{"num_hidden_layers": 12, "n_experts": 192, "d_shared_expert": 0, "moe_layers": [2, 3, 4, 5, 6, 7, 8, 9, 10, 11], "router_score": "sigmoid", "router_cosine_scale": 10.0, "vocab_size": 8192, "tie_word_embeddings": true, "optimizer": "adam_variant", "learning_rate": 0.00186, "max_steps": 7647, "dataset": "wikipedia_en"}
Below are experts of layer 2 (counted from 0) of a mixture-of-experts language model. Rows are named router (the router's row for the expert), gate (a neuron's input weights, with its number), up (a neuron's input weights, with its number) and show model dimensions 0-159. Each number is 128 + 24 x the weight over its row's rms, rounded and kept within 0 to 255.
Before each expert's rows: a language model's description of what the expert responds to; "mostly gets" lists some tokens that are sent to it at least half of the time. This comes from a sample of Wikipedia text that the model never trained on.

# expert 34
What it handles: Name syllables in transliterations. Short inner syllables of names and transliterated words, especially Chinese and Asian ones, such as Grim-al-di, T-in Shui Wai, kō-ng, Ga-il.
mostly gets: "ang", "et", "ng", "eng", "ong", " Da"
router [110 127 122  92 150 139 133 134 166 119  81 157 129 133  99  88 123 117 134 161 156 130  79 145 130  92 116 152 139 146  76 124 137 145 115 121 151 124 109 117 139 133  94  62 107 175 119 155 158 157 158 108 110 128 106 122 143 102 102 147 142 189 118 140 131 152 116 124 100 104 138 114 107 124 122 122 163 140 147 109 118 110  88 158 124 121 148 128 164  89 162 140 173 138  99  95 104 145 133 105 139 150 169 174 128  98 142 112 133 140 102 134 110 119 128 133 140  58 121 147 129 128 136 134 154 135 146 108 117  97  90 106 149 129 157 148 126 157  96 158 106 130 116 121 100 134 161  82  92  76 131 162 135 135 147 135  89 120 144 150]
gate0 [138 120 120  58  90 151 144 103 123 135 171  90 117 139  71 143 110 105 129 135 118 147  93 102  86 125 134 130 113 138 138 113  99 104 101 127 156 167 127 103 107 172 112 138 113 151 169 120 121 106 130  81  69 102 137 144 133 184 116 169 165 159 115 126 109 101 123 104 117 146 135 116  81 151 163 145  88 145 117 124 147 145 137 169 111 129 146 111 148 113 131 150 106 154 130  95 146 150 116 158 111 123 143 157 141 123 126 110  91  89 139 147 148 134 134 105 151 122 130 146 111 117 116 142 144  98 110 171 103 133 127  91 157 115  94 140 139 132 110 127 113 128 127 100  92 141 111 126 147  75 135 175 107 125  97 165 140 155 135  93]
up0 [ 97 119 102  99 103  78 123 112 177 134 120  93 135 140 128 153 112 101 152 153 120 130 140  78 100 131 105 129  95 137 100 108 131  92 110 117 140 118 128 110  97 160 155 160 121 136 114  97 124 127 142 117 138 110 144 175 145 134 160 141 166 159 117 124  76 123 133 121 114  72 126 151 132 108 142 122 149 138 115 105 134  95 145  98 140 145 139 114 139 133  85 181  83 143 151 132 120 133 134 125 173 101 140 146 117 140 109 134 109 157 109 109 165  73 104 117 158 180 128 158 107 129 114 146 127 167 131 113 130 101 146 121 155  69 106 134 116 177 130 120 162 170 115 112 122 166 171 149 132 109 126 137 171 138 133 170 159 138 120 112]
gate1 [105 120 148 129 147 170 107 129 116  87  87 106  92 119 115 136  83 128 142 121 107 175 107 105 141 157 115  92  64 127  68 122 124 130 141 140 171 130 193 130 172 175 148 130 119 151 137 128 121 157 175 108 123 117 135 132 123 105 130 107 131 105 117  95 113 132 146 123 138 125 151 148 160 119 128  97 158 153 193 136 122 149 121 169 150 127 150 172 137 136  89 122 143 130 108 170 112 133 120 148 133 131 112 169 152 188 182 120 117 112 144 140 132 123  95 144 131 148 139 147 141 100 116  83 120 115  89 125 127 131 134 134 121 124 134 130 119 113 118 169 117 102 119 115 145 126 154 164 118 158 111 140 101  99 164 171 148 116 130 118]
up1 [110 162 113 144  87  87 134 165 177 104 159 124 131 143 105 153  99 110 114 155 115 133 174 148 164 112 141  77 165 120 144 172  87 114 150 126 105 120 163 125 116 140 126 106 118 118 161 115 134 132  74 152 144 177 141 120 147 157 164 138 114 142 147 138 106 119 102 119 127 122  77 155 133  86 129 106  92 102  84 142 110 121 167 152 102 155 117  91 123 140 144 141 114 129 139 126 137 155 133 141 129 154 133 137 125  67 117 163 131 120 153 150 129 104 167 168 160 157 138 118 123 135 131 120 106  99 131  98 114 135 116 140 161 113 149 136 104 152 185  88 117 133 155 109 152 101 141 100 130 149 141 175 130 146 137 107  96 123 106 107]
gate2 [145 114 126 118 139 125 122 152 125 103 145 142  91 165 158 132 145 132 155 181 119 117  76 140 148 145 143 100 148 123 118  75 164 174 151 129 128 138 140 127 153 108 109 124 114 173 151 143 115 184 160  89 154  99 119 142 133 126 127 124 155 167 115 130 129 152 143 127 135  96  95 122  96  86 138 104  69 134 133 102 106 136 100 156 124 129 129 133 114 160 135 129 114 160 148 108  94 114 111  94 131  94 117 140 149 152 125 119 145  97 134 174 128 115 135 184 108 140 111 203  98 150 137 174 126 108 146 135 101 142 130 116 160 146 101 169 144 111 114 146 130 115  98 148 160 143 130  95 118 110 172 176 125 103 113 129 144 150 138 108]
up2 [153 109 150  89 137 142 170 126 136 111 131 126  43 141 131  93 140 189 133 146 149 139 101 135 139 145 132 120 163  92 130  69 126 130 146 127 136 138 134 124 155  94 120 145 114 140 120 158 122 145 157  91 153 116 125  90 142 101 118 153 123 173 144 115 141 160 131 140 144 121 133 130 130 119 128 135 123 150 151  78 132 143 105 169 109 114 127  98 124 184 102 103 117 108 180  99 102  97  99  81 138  69  94 157 123 133 125 129 129  65 104 142 134  91 127 172 108 148 141 165 137 140 138 118 112 110 130 136  93 116 143 105 142 112 106 168 163 109 106 110 106 144 110 127 122 114 121 132 161 128 136 130 109 119 100  85 159 117 124 124]
gate3 [118 147 138 101 156 159 109 117 171  40  79 169 131 162 131  76  73 155 109 148 146  98 113 116 140 104 140 105 142 133  97 111 128 114 157 152 130  87 125 126 154 150 112 159 122 137 146 125  94 115 133 132 145 130 151 106 119 100 100 153  83 158 138 149 168 166 163 143 143 137 164 115 151 101 141 134 144 119 117  92 158 118 129 135 128 129 122 143 162 142 102 112 160 125 117  99 162 123 143 100 133 163 149 114 149 124 165 131 167  95 135 106 118  86  89 120 125 113 133 145 140 114 109  88 148 135  99 143 129 113 118 172 102 140 142 154 144  87 146 133 118 122 140 131 116 137 134 141 118 140 118 151 134  97 110 199 130 144 128 165]
up3 [147 127 132 109 126 119  94 103 126  74 109 139 144 145  99  85 126  97 144 182 160 112 145 104 128  69 149 104 126 115 112  99 121 155 186 145 123  89 179 133 109 126 117 137 141 116 164 136 110 161 155 121 132 172 130 139 129 127 142 156 118 115 146 155 111 154 115 147 112 147 124 109 133 119 178 167 112 122 134 100 143 170 119 147 120 107 140 138 125 114 118 117 124 157 162 101 162 165 126  65 142 123 138 154 139 132 116  72 132 107 115 109 137 104 132 115 146 119 156 136 101  96 151  84 114 123  99 170 159 142 123 177 154 161 152 155 129  98 132 131 124 117 136 158 123 108 142 108  96 148 137 156 144 108 143 194 133 134 104 150]
gate4 [106 126 112 115 118 146 144 143 158 112 151 161 148 142 124 112 181 144 138 150 111 150 101 131 131 156 165 118 139  87 153 133 124 142  90 120 134 141  80 121 115 149 177 137 147 143 141 135 170 155 104  96  86  85 105 138 110 151 145 150 140 108 123 149 126  51 114  96 130 134 159 109 106 141 113  93 160 143 127 148 111 121 152  91 166 122 145  99  79 117 131 104 109 131 132 124 118 146 153 160 132 151 140 134 105  94 111 144 109 183 107 140 135 119 137 114 107 148  95  69 100 119 167 119 141 118 133 102 144 117 149 111 167 154 170 113 165  97 129 165 120 132 156 103 146 151 131 120 131  99 125 108 104 134  63 143 130 132 103 143]
up4 [101 107 161 118 122 134 144 114 132 102 121 125 142  95 155 129  88 116 103 128 129  97 170 115 107 132 137 176 128 150 115 121 139  92 115 135 130 147 140 159 144 139  99 112 139 123 113  89 161 131  81 134 123 133  96 127 120 124 126 103  79 105 132 145 121 131 141 133 157 183 130  91 147  89  78 137 148 160  88 147 113 134  69 151 132 109  96 145 136 118  97 168 101 141  79 146 126 146 144 182 155 139 197 119 120 100 156 131 121 125 143  89 121 118  84 148 111 142 122 148 149 150  78 115 153 141  74 141  97 184 112 120 132 145 125 109 109 132 153 137  99 142 147 111 120 138 101 101 123 147 133 126 142 157 104 169 119 132 109 139]
gate5 [115  91 143 148 169 131 140 123 139 125 142 114 149 107 152 105 129 119 136 106 169 126 136 150 172 164 119  98  91 146  81 135 163 116  75 152 117 121 159 140 134 123 135 136 106 130  89 130 114 136 107 169  94  97 106 118 132 115 135 121  59 130 141  95 105  83 146 124 113 120 121 152 122 145 118 104 174 134 124 145 124 108 139 131 158 112 125 177 163 138 147 122 132 103  77 102 116 115 171 134  77 165 159 101 154 120 122 147 110 149 147 129 152 176 137 124 119 145 113  65 118 147 133 132 112 103 135  61 109  79 125 128 106 124 136 106 176 105 108 157 132 143 113  94 126 148 127 118 124 110 152  95 134 102 119 124 120  98 136 109]
up5 [122 112 131 160 127 175 140  96 132 114 130 111 149 120 127  62 116 123 147 145 172 114 107 134 152 171 139 167 128 125 147 105 145 120 130 145 129 140 132 156 142 133 131 161  84 189 106  85 147 139 108 169  83 100 124 152 121 105 125 130 127 130  96 135 141  86 145 148 155 119 138  56 136 158 130 147 126 148 176 124 170 130 123 133 112 136 116 124 142 115 116 163 117 106  93 135 123  96 130 171 155 162 149 149 134 113 142 147 108 113 162  88 123 138  97 120 102 161 106 103 143 146 164 150 130 139 163 100 101 145 155 147  73 154 117 119 130 136 116 114 116  99 176 124 117 151 128 101 175 150 106  99 128 114 128 142  96 151 152 115]
gate6 [125 125 139 117 144 166 156 139 108 122 125 142 116  99 115 100  85 102  99 134 139 170 144  95 184 152 140 139  93 118  73 134 122 133 118 132 121  99 111 167 169 165 141  87 149 102 117 134 117 135 116 128 137 131 113 182  94 146 127 136 166 124 180 130 120 113 128 111 135 120 139 101 158 162 126 134 123 137 146 114 112  87 132 125 151 115 123 154 116 119 160 131  84 159 140 116 133  97 119 153 129 117 115 109 137  93 183 117 131 129 125 138 158 178 110 110 127 135 131 123 121 134 135 133 169 123  95 124 142 135 124 175 172 166 141 160  83 139 115 134 110  73 151 149  98 177 120  99 121 157 111 125 106 148  92 124  89 134  62 127]
up6 [138 101 109 132 165 138 163 135 178 188 122 158 146 131  95 163 160 114 146 116 136 117 105 107 170 140 174 129 117 110  84 110  78  84 143 140 136 150 131 140 124 133  69 142 107  89 115 111 128 180  98 112 103 106 118 123 118 138 133 121 142 135 116 125 167 131 162 160 127 173 141 165 149 151 133  95 123 150 160 132 143 156 152 142 110 153 135  86 113 152 131 164  85 128 175 150 148 108 136 166 109 152 116 138 142 121 112 141  89 122 182 120 142  78 148 157 106 104 152 146 100 136 121 148 139 157 133  91 107 122 131 109 119 104 129 146 108 131 139 117 132 112 159 153 131 117 104 122 118 118 154 134 109 144 120 142 154 159  80 118]
gate7 [ 54 124 149 157 157 121 156 143 136 106  63 172 171 104 110 181 137  81 115 111 125 170 107 150 108 175 138 119 125 145  80  79 115 148 110 145 133 126 150 102 142 148 124 126 128 119 140 123 109 142 143 178 137 106 121 138 101 114 128 146 138 124 154 109  97 157  98 129  92 119 112  91 138 117 138 117 117 119 164 163 156 153 129  88 154 132 149 126 154 154  94 117 106 111 118 155 113 102 135 168 134 125 160 128 132 115 132 129 140 121 135 119 139 136 110 120 119 154 123 129 124 144 163 115 134 131 129 127 155 167 119 142 159 181 165  95 162 113 120 148 159 153 167 132 145 105 130  72 120 104 156 107 105 148 112 174 129 131 105 151]
up7 [ 94 133 137 130 116 116  34 147 159 120 103 129 123 105 112 164 123  96 106 165 102 128  97 121 130  81  84 118 110 132 126  96 140 138 152 146 120 152 147  97 129 134 137 139 134 126 180  94  84 113 138 114 113 121 172 143  92 144 136 101 116 114 109  87 101 134 118 135 129 124 181 124 109 107 150 128 125 143 151  99 146 137 122  63 120 114 152 145 152 124 116 147 124 185 129 141 138 115 134 130 187 156  99 152 159 128 122 123 112 159 138 165 133  57 129 145 103 142 125 164 122 126 142 119 166 112 152 137 130 141 128 165 124 131 115 140 109 147 146 109 132 122 121 176 157 127 125 117 124 121 130 139 132 108 171 175 174 138 133 116]
gate8 [164 194 167 140 161 124 123 122 113 107 156  76 150 163 145 109 107 159 113 135 101 114 120 135  88 141 154 122 146 170 136  89 136 158 128 124 175 157 146 141 137 159  94 145 176 118  95 132 123 130 121  91 102 178 116 136 131 151 110 117 108 150 117 131  96 121 121 114 105 148 107  79 104 117 132 157 153 109 133 137 118 128 112 145 148 108 123 166 127 112 102 106 163 139  99  97 129 116  94 136 134 114 109 178 122 177 118  70 144 122 115 115 115 106 107 146 155 157 127 138 120 116 143 143 114 104  89 128 123  77 116 136 122 142 128  84  91 146 112 144 111 123  91 126 125 138 156  84 119 117 171 125  97 135 147  97 149 116 164 152]
up8 [142 130 152 130 100 133 142 119 114 141 134 126 137 135 132 153 108  99 106 122 110 135 135 113 137 125  96 120 113 159  66 116 174 124 135 155 122 141 109 195 119 148 143 140  85 107  90 108 168 114 109 148  67  99  67 124 126 125 133 132 144 136 143 124 131  92 117 146 118 148 119  89 130 129 126 131 153 111 131 179 116 104 151 153 142  90 113 102 146  75 128 162 131 110  86 124 183 119 119 155  91 155 131  64 124 115 143 127 140 117 161  82 116 128 149  66 127 132 119 111 178 136 106 142 117 122  78 138 128 128 133 110 118 175 137 112 124 169 166 128 125 123 141  99 107 149  99 140 135 127 118 136 127 137 117 157  93 105 129 105]
gate9 [103 131 142 119 171 150 169 133 147  82 102 175 134 133  84 121 156  92 119 156 131 139 117 145 140 133 118 123 142 128 114 108 110 130  97 131 144 116 147 106 151 117 127 106 146 159 125 123 141 145 202 168 141 147 119 121 116 114  93  89 102 125 141 129 171 145 165 121 132 110 149 124 175 160 117 128 125 126 151 154 106 136  82 119 154 125 151 128 149 130 104  82 153 142 129  97 109 141 160 133 133 120  74 149 119 142 206 146  88 139 122 147 150 108 123 147 115 114 108 124  91 133 130 143  83 159 154  86 125 109  97 126 104 149  97 116 118  62 105 138 114 117  85 115  81 135 125 116 124 115 122 114 165 113 142 109 132  94 133 139]
up9 [153 149 132 125 150 125 105 126 128 163 139 126 162 141 147 111 106 112  66  92  84 157  91  78 126 126 116  81 152 167 133 152 134 138 102 119 170 115  61 141  86 154 119 130 134  93 116 109 121 121 103 114 106 142 139 149 134 127 120 138  82 174 129 155 149 117 144 123 152  98  78  92 107 139 142 138 123  83 117 125  83 105 161 104 116 121 138 131 114  88 155 136 170 142  81 127 150 148 120 154 126 108 156 111 126 139 137 125 114 124 131 134 119 133 159 143 129 144 122 137 130 128 127 132 163 118  90 156 161 180 152 103 144 153 129 127  94 137 154 103 149 126 120 110 118 119  97 196 152  86 106 141 159 134 149 153 115 117 124 147]
gate10 [130 131 117 130 129  91 136 128 164 140 122 155 128  99 107 110 103 134 136 160 100  96 107 163 116 120 120 141 106 129 156 104 125 120  83 133 150 138 202  89 150 126 111 112 111  99  80 162 152 140  98 110 114 177 147 116 132 106 111 115 116 114 116 148 143 112 157 127 124 150 186 128 138 122  66 148 140  93 147 160 143 147  92 133  90 142 122 151 111 107 117 116 110  94 110 115  92 158 105 166 143 135  94 139 122 158 131 112 122 133  90 120 119 135 138 156 130 134 131 156  81 129  65 108 102 151 120 139 131  83  88 105 105 119  98 126 109 114 134 160  92 149 164 114 141 148 122 142 141 111 120  79 107 151 100 164 162 116 153 151]
up10 [135 144 129 113 128 125 121 130 148 153 175 123 135 100 148 182 134 140 146 144 136 134 139 136 120 142 146 119 157 147 120 149 127 144 137 121 144 137 150 141 113 136 126 133 104 138 151  72  91 125 113 138 120 112 110 143 150 148 134 109 156 110 143 148  63 153 122 111 192 125 102 119  96 125 114 133 139 151 116 193  93 142 156 148 170  91 138 124 119 109 101 120 117 151 144 174 111 180 114 120 151  94 121 125 118 134 134 116 140 125 127 195 166 191 131 144 127  84 134 145 117 117 161 159  92 123 130 111 141  89 133 146 151 160  90 101 154 151 126  91 136 146 124 136 183 138 154 125 148 139 112 145 170 126 184 128 122 167 134 152]
gate11 [144 129 182 155 183 135  93 132 113 104 134 136 133 114 109 110 124 141 133 141 138 138 118 137  70 143 121 137 137 128 169 123 140 146  99 101 144 142 155  91 130 134 117 103 140 152 144 134 133 146 146 113 103 180 147 135  95 115 125 100 147 110 117 112 121 117 140 121 121 129 160 104 134 146 138 152  89 140 151 110 150 143 111 126 145 147 117 136 140 126 121  81 117 153 159 139  92 111 145 103 158 105 133 189 127 217  94  69 135 122  96 109 126 140 104 138 134 122 105 149 131 142  91 103 103 141 158  92 152 155 135 108 122 124 153 113  92 113  94 151 140 113 124 167 142 126 192  90 110 164 163 134  96 114 106  92 114 131 165 144]
up11 [149 118 140 110 107 123 120 132 102 101 128 117 103 181  86  92 118 121 132 112 126 110  90 158  88 120 120 127 144 165 146  86  95 153 134 116 168 146 118 119 128 140 104 127 123 136 161 102 178  98 129  94 129 153  84 136 134 144  99 104 119 165 131 156 134 181 118 138 130 104 162  86  82 175 150 184 131 125 152 140 113 144 107 147  98 135 117 129 103 124 121  96 127 182 117 141 111 128 109 163 137  76 103 151 115 137 133  70 136 111  95 138 143 165 161 128 138  77 112 132 124 106 131 122 106 132 147  98 156 113 122  78 124 145 119 132 117 148 148 102 122 109  95 124 155 118 140 111 117 108 130 121 109 147 151 112  89  88 160 128]
gate12 [125 143 138 149 165 114 117 125 146  95  90 146 148 158 134 120 122 106 139 144  91 123 170 165 130 121 137 100 125 110 113  85 121 162 121  88 136 105 125 101 129 119 144 132 176 143 163 123  94 140 148 145 123 180 160 157 101 144  99 126 158 137 150 143 124 144 100 132 133  69 119 140 136 141 168 183  75  79 165 146 133 133 100 116 185 150 128 143 126 135 147 179 147 146 130 140 101 129 153 126 140 118 128 159 130 113 132 130 183 129 160 133 119 122 111  98 174 124 138  82 134 127 159 107 133 133 144 108 193 104 126 132 155 123 176 121 135  87 135 110 120 137 105 115 134 139 149 130 109  99 126 112 101 107 123 152  75 126 132 115]
up12 [ 80 112 129 102 108 130 104 120 104 157 127 109 137  95 102 119 131 105 104 127 150 120 149 106 132  99 128 152 111 132 126 109 124 147 140 134 149 131 135  96 146 166 180  75 101 173 104 163  71 122 121 155 152 140 126 127 117 128 115 157 168 110 115 143  81 143 114 136 158 120 138 152 125 143 151 123 138 142  75  66 124 132 137 112 144 101 161 150 144  60 176 156 163 164 127 127 172 124  79 134 114 174 141 117 141 107 107 118 135 159 159 161 142 117 150 112 126 158 129 130 112 140 155 133 151  72 104 130 109 132 149 116  93  96 149 124 123 150 143 146 182 135 130 106 124 143 126 138 112 135 128 104 176 126 133 119 102 130 145 103]
gate13 [140 117 111 138 145 109 171 103 199  98 134 119  99 177 123 107 149 111 118 146 137 143 130 119 168 148 159 100 141 145 119 104 149 141 139 119  99 123 181 130 130 146  91 121 123 132  78 114 118 145 120 148 167 162 106 134 139  86  94  88 141 141 149 109 137 131  99 115 108 165 122 119 112 128 130 127 127 125 162 130 123 120 112 141 139 143 132 162 162 105 128 118  81 132 147 121  87 120 108  94 113 151 176 142 133 146 135 118 112 130 131 109 118 107  51 154 113 106 125 139 118 140 194  76 118 132 119 113 110  92 114 127 124  82 122 174 136 113 115 158 136 119 156 117 165 154 169 138 157 112 128 117  95 111  88 125 125 161 113  89]
up13 [137 135 125 130 160 128 116  70 122 112 105 142  86 107 151 125  98 137 151 135  88 100 157 132 115 143 144 113 101 119 167 149 143 121 115 125 112 121 159 121 130 165  76 128 146 151 129 142  98 102 153 155 130 107 180 126 114 145 158  98 161 107 109 155  83 147 111 127 111 115 120 165 117 135 108 114 157 183 113 147 117 130 110 139 121 117 111 156 114 105 103 152  96 122 152 103 112 138 134 154 143 192 132 140 140 161 118 180 173 134  97 132 124 145 115 118 174 126 137 119  74 159 133 131 152 146 111 138 164  90 140 111 107  98 153 133 104 136 118 141  97  90 140 119 137 145 142 119  87 159 136  90 114 119 116 137  90  99  76  82]
gate14 [ 93 112 115 181 135 123 106 139 133 147 139 132 154  99 117 137 140  85 125 142  92 144 119 100 133 142 150 140 122 119 100 142 154 141  97 121 128 130 183 149 135 139 129 130 125 189 154 111 125 138 150 122 120 114 149 169 108 160 168  75 146 112 122 120  88 117 103 127 126 117 153 145 128 112 152 132 139 124 103 141  96 144  70  98 131 128 143 173 119 118 115 113 129 121 128 141 146 140 155 104 130 163 154 142 159  76 129 134 152 163  97 149 152 150 120 138  96 126 117 115 150 136  62 141 116 179 130  88 172 117 120 167 168 118 190 113 101 106  98 123 105 125 126 122 133 155 131 171 113 166 138 148 148 132 128 148 142 106  72 109]
up14 [129 133 113  99 108 105 129  97 155  89 150 107  95 148  92 160 117 130 109  90 128 134 158 120  89 153 125 129  83 113 124 149  93 108  98 125 141 128 164 132 136 119 103 136 102 150 135 141 161 100 155 104 174 109 107 134 124 130 128 104 153  74  93 115  84 146  84 115  97 152 142 163 117 126  86 117 172 193 131 117 119 116  86 101 152 119 122 170 152 120 120 121 102 144  68 147 119 128 148 162 118 122 118 144 109 140 141  95 141 160 128 148 130 125 131 103 116 134 128 135 115 159 101 133 106 112 126 121 132  85 160 147 152 108 111 113 133 141  89 162 103 144  73 128 122 139 119 109 101  97 145 155 139 158  77 144 162 128 161 120]
gate15 [141 123 134 104 167 141 102 126 126 109 139 111 107 175 163 126 139 107 182 166 142 112 163 108 138 110 102 152 135 125 106  53 121 145 131 103 209 152 127 116 121 129 107 105 119 128  83 118 128 149 172 157 155 160 104 137 100 129 119 108 124 127 154 140 149 132 107 105 176 101 139 102 126 159 130 182 152 120 134 133 108 116 106  95 152  89 140 162 167  97 177 157 118 166 139 121 119 140 123 101 122 142 116 120 120  82 137  82 165 142 157 109 107 115  65 144 152 133 130 130 133 122 154 113 135 130 137 115 161 117 106 130 161 149 137 136 139 115 137 159 136 142 127 161 126 123 130 127 110 112 149  93 166 121 158 145 113 122 159 143]
up15 [105 126 119 144 133  72 152 139 107 105 125 106 166 193 162 112 125 133 133  98 144 146 148 131 112  99 133 136 145 130 132 118 156 137 126 120 123 132  73 195  98 138 165 158 154  93 124 109 113 112 179 130 116 165 109 120 128 132 138 110 110 126 163 148 133 137 151  98  95 103 107  98  89 137 113 150 139  90  94 126 149  86 149  92 151 126 140 145 163 108 108 101 158 138 110 125 124 124 130 104 125 158 156 114 124  84 136 189 150 124 139  74  99 121 111  73 182 145 139 111 130 137 178 123  98 121  96 137 145 154 114  88 165 143 143 118 160 141 126 151 109 127 113 106 138 115 114 148 125 156 106 141 102 130 104 121 123 117 130 125]
gate16 [106 127  92  97 121 121 140 129 121 144 141 121 119 154 118 138 149 153 158 146 126 112 149 150 114  70 138 118 128 108 144 113 122 168 131 120 132 145  86 123 104 125 108 112 122 132 171 107 109 143 169 101 182 142 175 141 135 123  97 130 140 136  90 157 117 159 127 115 159 104  71 141  92 134 153 163  79  97 128  96 149 109  96 122  97 145 160 128 138 134 121 110 129 166 115 108  90 132  95 111 176 124  63 107 138 118 113 120 151  95  87 205 125 126 134 123 127  93 145 122  93 103 111 114 127 136 117 101 154 129 144 134 124 134  94 168 142 110 104 109 138 134 113  87  78 143 138 160 129 109 145 131 155 168 138 124 116 109 124 150]
up16 [144 131 180 138 120 147 173 119 121 104 132 171 103 111 207  79 108 180  71  80 157 122 116 157 162 121 150 130 173 105 122 106 137 132 146 116 115 135 104 118 143  82 135 132 134  67 123 159 150 102 145 147  70 135  96  94 110 132 133 117 127 151 152 110 145 130  98 139 121 121 136 129 106 128 141 113 124 133 126 158 118 129 116 120 148 131 119  93 112 125  79 113 110 123 128 154 112 105 140 144 128 113 113 116 115  76 163 125 131  95 144 114 104 154 125 115 143 154 128  91 173 161 127 175 145 119 154 144 117 106 123 110 130 181 130 155 153 121 124  97 127 123 112 149 128 141 134 104 126 145 101 149 144 101 113 102  95 121 140 173]
gate17 [103 147 158 126 123 102 126 145  90 110 139 123 146 111 160 117 119 142  98 119 149 115 154 145 107 104 139  98  98 131 130 109 182 111 112  82 155 121 103 139 122 129 131 112 144 116  94 141 145 128 139 147 102 138 151 126  83 131 135 119 115 125 144 153  88 119  95 122 120 117 137 154 132 102 117 145 142 100 110 136 129 128 141  92 160 105 131 112 115 122 198 143 106  88  80 158 148 191 112 119  83  96 138 108 108  86 152 130 180 179 119 104 172 121 163 136 164 113 107 145 154 130 129 143 179 160 133 127 123  98 131 110 157 130 126  75 112 105 118  96 119 130  53 144 114 112 140 123 114 147  91 110 143 114 142 127 144 126 101 150]
up17 [152 121 125 114 155  95 170 130 107 139 155  93 106 134 137 126 130 130 154 107 132 100 116 105 140 156 131  81 158 145 101 136  83 123 127 166 128 128 151  79 143 137 132 109 149 132 100 149 102 125  90  97 105 115  88 113 120 118 122 152 153 179  90 129 129 123  92 127 145  96 140 112 112 167 136  64 135 150 131 159 150 108 129 165 145 140 121 101 181 105  92 136 156 143 128 108 157 107 139 138  91 137 134 146 150 112 103 131 144 107 116 151 122 131 114  88 102 103 120 110 118 115 110 113  74 122 114 116 108 110 148 129  92 110 135 166 189 163 118 151 127 108 128 119 153 112 134  64 129 115 143 121  90 157 120  92 135  98 179 114]
gate18 [131  92 137 118  84 145 136 152  71 133 111 162 109 120  87 133 159 113 124 172 110 130 111 140 151 131 117 175 137 149 113 108 178 132 156 104 142 137 154 172 143 113  98  94  90 148 158 125 145 118 155  91 152 116 142 133 153 120 133 136 160 132 101 113 138 139 123 116 125 127  98 111 127 105 131 138  85  81 167 131 123 116  73 147 100 115 134 106 139 156 116 166 115 116 144  84 120 109 103 159 132 147 106  98 161 130 147 130 138 122 120 165 129 108 190 166 133 136 146 109 162 123 134 173 162 144 114 161 122 161 106 102 138 117 110 167 122 107 114 138  93 154 170  95 126 137 123 146  93  78 133 131 105 164 131 129  89 133 138 143]
up18 [147 163 127 136 148 132 164 118  73 121  94  90 117 144 119 158 151 128 123 133  91 126 157  87  86 110 124 146 119 125 138 125  95  67 106 106 160 108 144 140 147 148 153  88 140 130 107 122  76  94  85 145 132 144 129 120 103 142 130  96 134  94 123 170 117 110 138 125 132 134 163 121 107 111 112 155 153 120  81 126 100 157 173 113 149 138 100 162 131 117 143 136 127 135 128 129 147 146 124 141 180 119 109 164 101 130 136 127 173 152 105 149 128 130  97 119 126 117  99 101 138 153 147 135 115 131 120 120 117  66 147 142 146  92 133  96  91 165 142 109  87 111 115 113 122 101 179 116 188 131  94 123 152 117 122 158 139 113 146 167]
gate19 [119 158 147 145 166 130 158 141 122  86 117 131 116  97 179 146 125 167 190 151 107 138 111 141 108 125 151  89  93 121 127 142 114 154 107 106 172 111  95 131 172 169 149 127 154 157 115 148 117 114 131 112 156 113 132  99 115 151 135 125 146 108 121 127 115 164 112 118 140 127 119 132 126  67 114 152 144 124  95 152  99 128  99 155 178 102 154 119 103 146 119 128  89 112  87 131  82 127 158 139 100 110 179 164 120  81 135  98 149 111  90 111 144 113 121 132 174 137 138 121 130 140  99 113 133 115  72 152 163 153 147 124 138 167 148 145 133 148 148 132 127 110  98 138 112 157 116 109 145 146 136 149 111 127  86 145 133  80 123 151]
up19 [104 127 115 114 116 127 136 149 109 126 142 135 163 142  71 157 132 115  97 137 114 121 140 141 142 132 119 112 147 126 141 129 110 105 124  98 139 125 139 113 163 117  94 139 107 114 165 159 123 125  92 143 191 166 191 112 121 173 135 134 115  85 157 122 131 132 121 124 142 140 118 176 118 118 124 128 125 126 115 137  98 138 146 122 137 123  95 114  73 129  99 101 133 129 156 114 132 176 138 165 156 139 126 118 110 108 162 128 112  84 191 138 157 110 162 164 150 145 144  88 144 128  79 141 141 133 104 101 136 101 132 133 147 142 123 105 106 127 153  85  84 107 144  93 114 114 114 123 126 135 130  94 173 165 130  91 155 130  51 135]
gate20 [143  93 155 124 133 155 175 121 144 131 102  81  90 126 118 158 154  90 128 139 127 140 149  77 117 122 132 131 122 159 135  88 150 100 159 111 146 119 131 121 162 142 198  89 148 139 106 133 141 165 125 139 122 141  89 154  99 150 173 141 151 157 130 137 116 120  86 144 144  92 108  93 155 154 182 130 126 104 128 140  87 137  87 186 126 106 131 116 116 196 144 174 125 133 118 130 122 159 136 128 136 104 129 168 167 114 122  84 126 133 124 126 151 134 142 128 129 175 106  80 149 117 112 109 140 117 140 133 129 119 152 167 162 131 151 111 146 161 130 147 138 130 137 137 108 167 151 119 130 128 135 143 160 145 115 101 145 134 124 164]
up20 [100 105 122 148 119 132 169 147 116 146 130 113 167 136 134 107 155  93 121  79 114 161 120 148 140 118 122 146 134 159 127 106 114  62 152 138 142 138  83 175 138 128 136 169 142 101 117 122 154 102 126 122  87 151 125 147 115 158 147 171  95 163 103 149 108 101 143 124  96 118  95  96  90 139 129 143 167  97 114 177 113 144 116 136 137 117 158 103 133 119 134 177 142 126 105 126  95 147 119 139 113 108 141 145 143  47 162 141 117 114 145  99 137 134 139 125 130 153 110  77 128  87 145 160 155 138 135 133 127 155 144  90 129 192 171 112 139 171 128 141 136 129 131 129 117 134 106 130 138  98 105 127 157 154 113 106 150 148 120 152]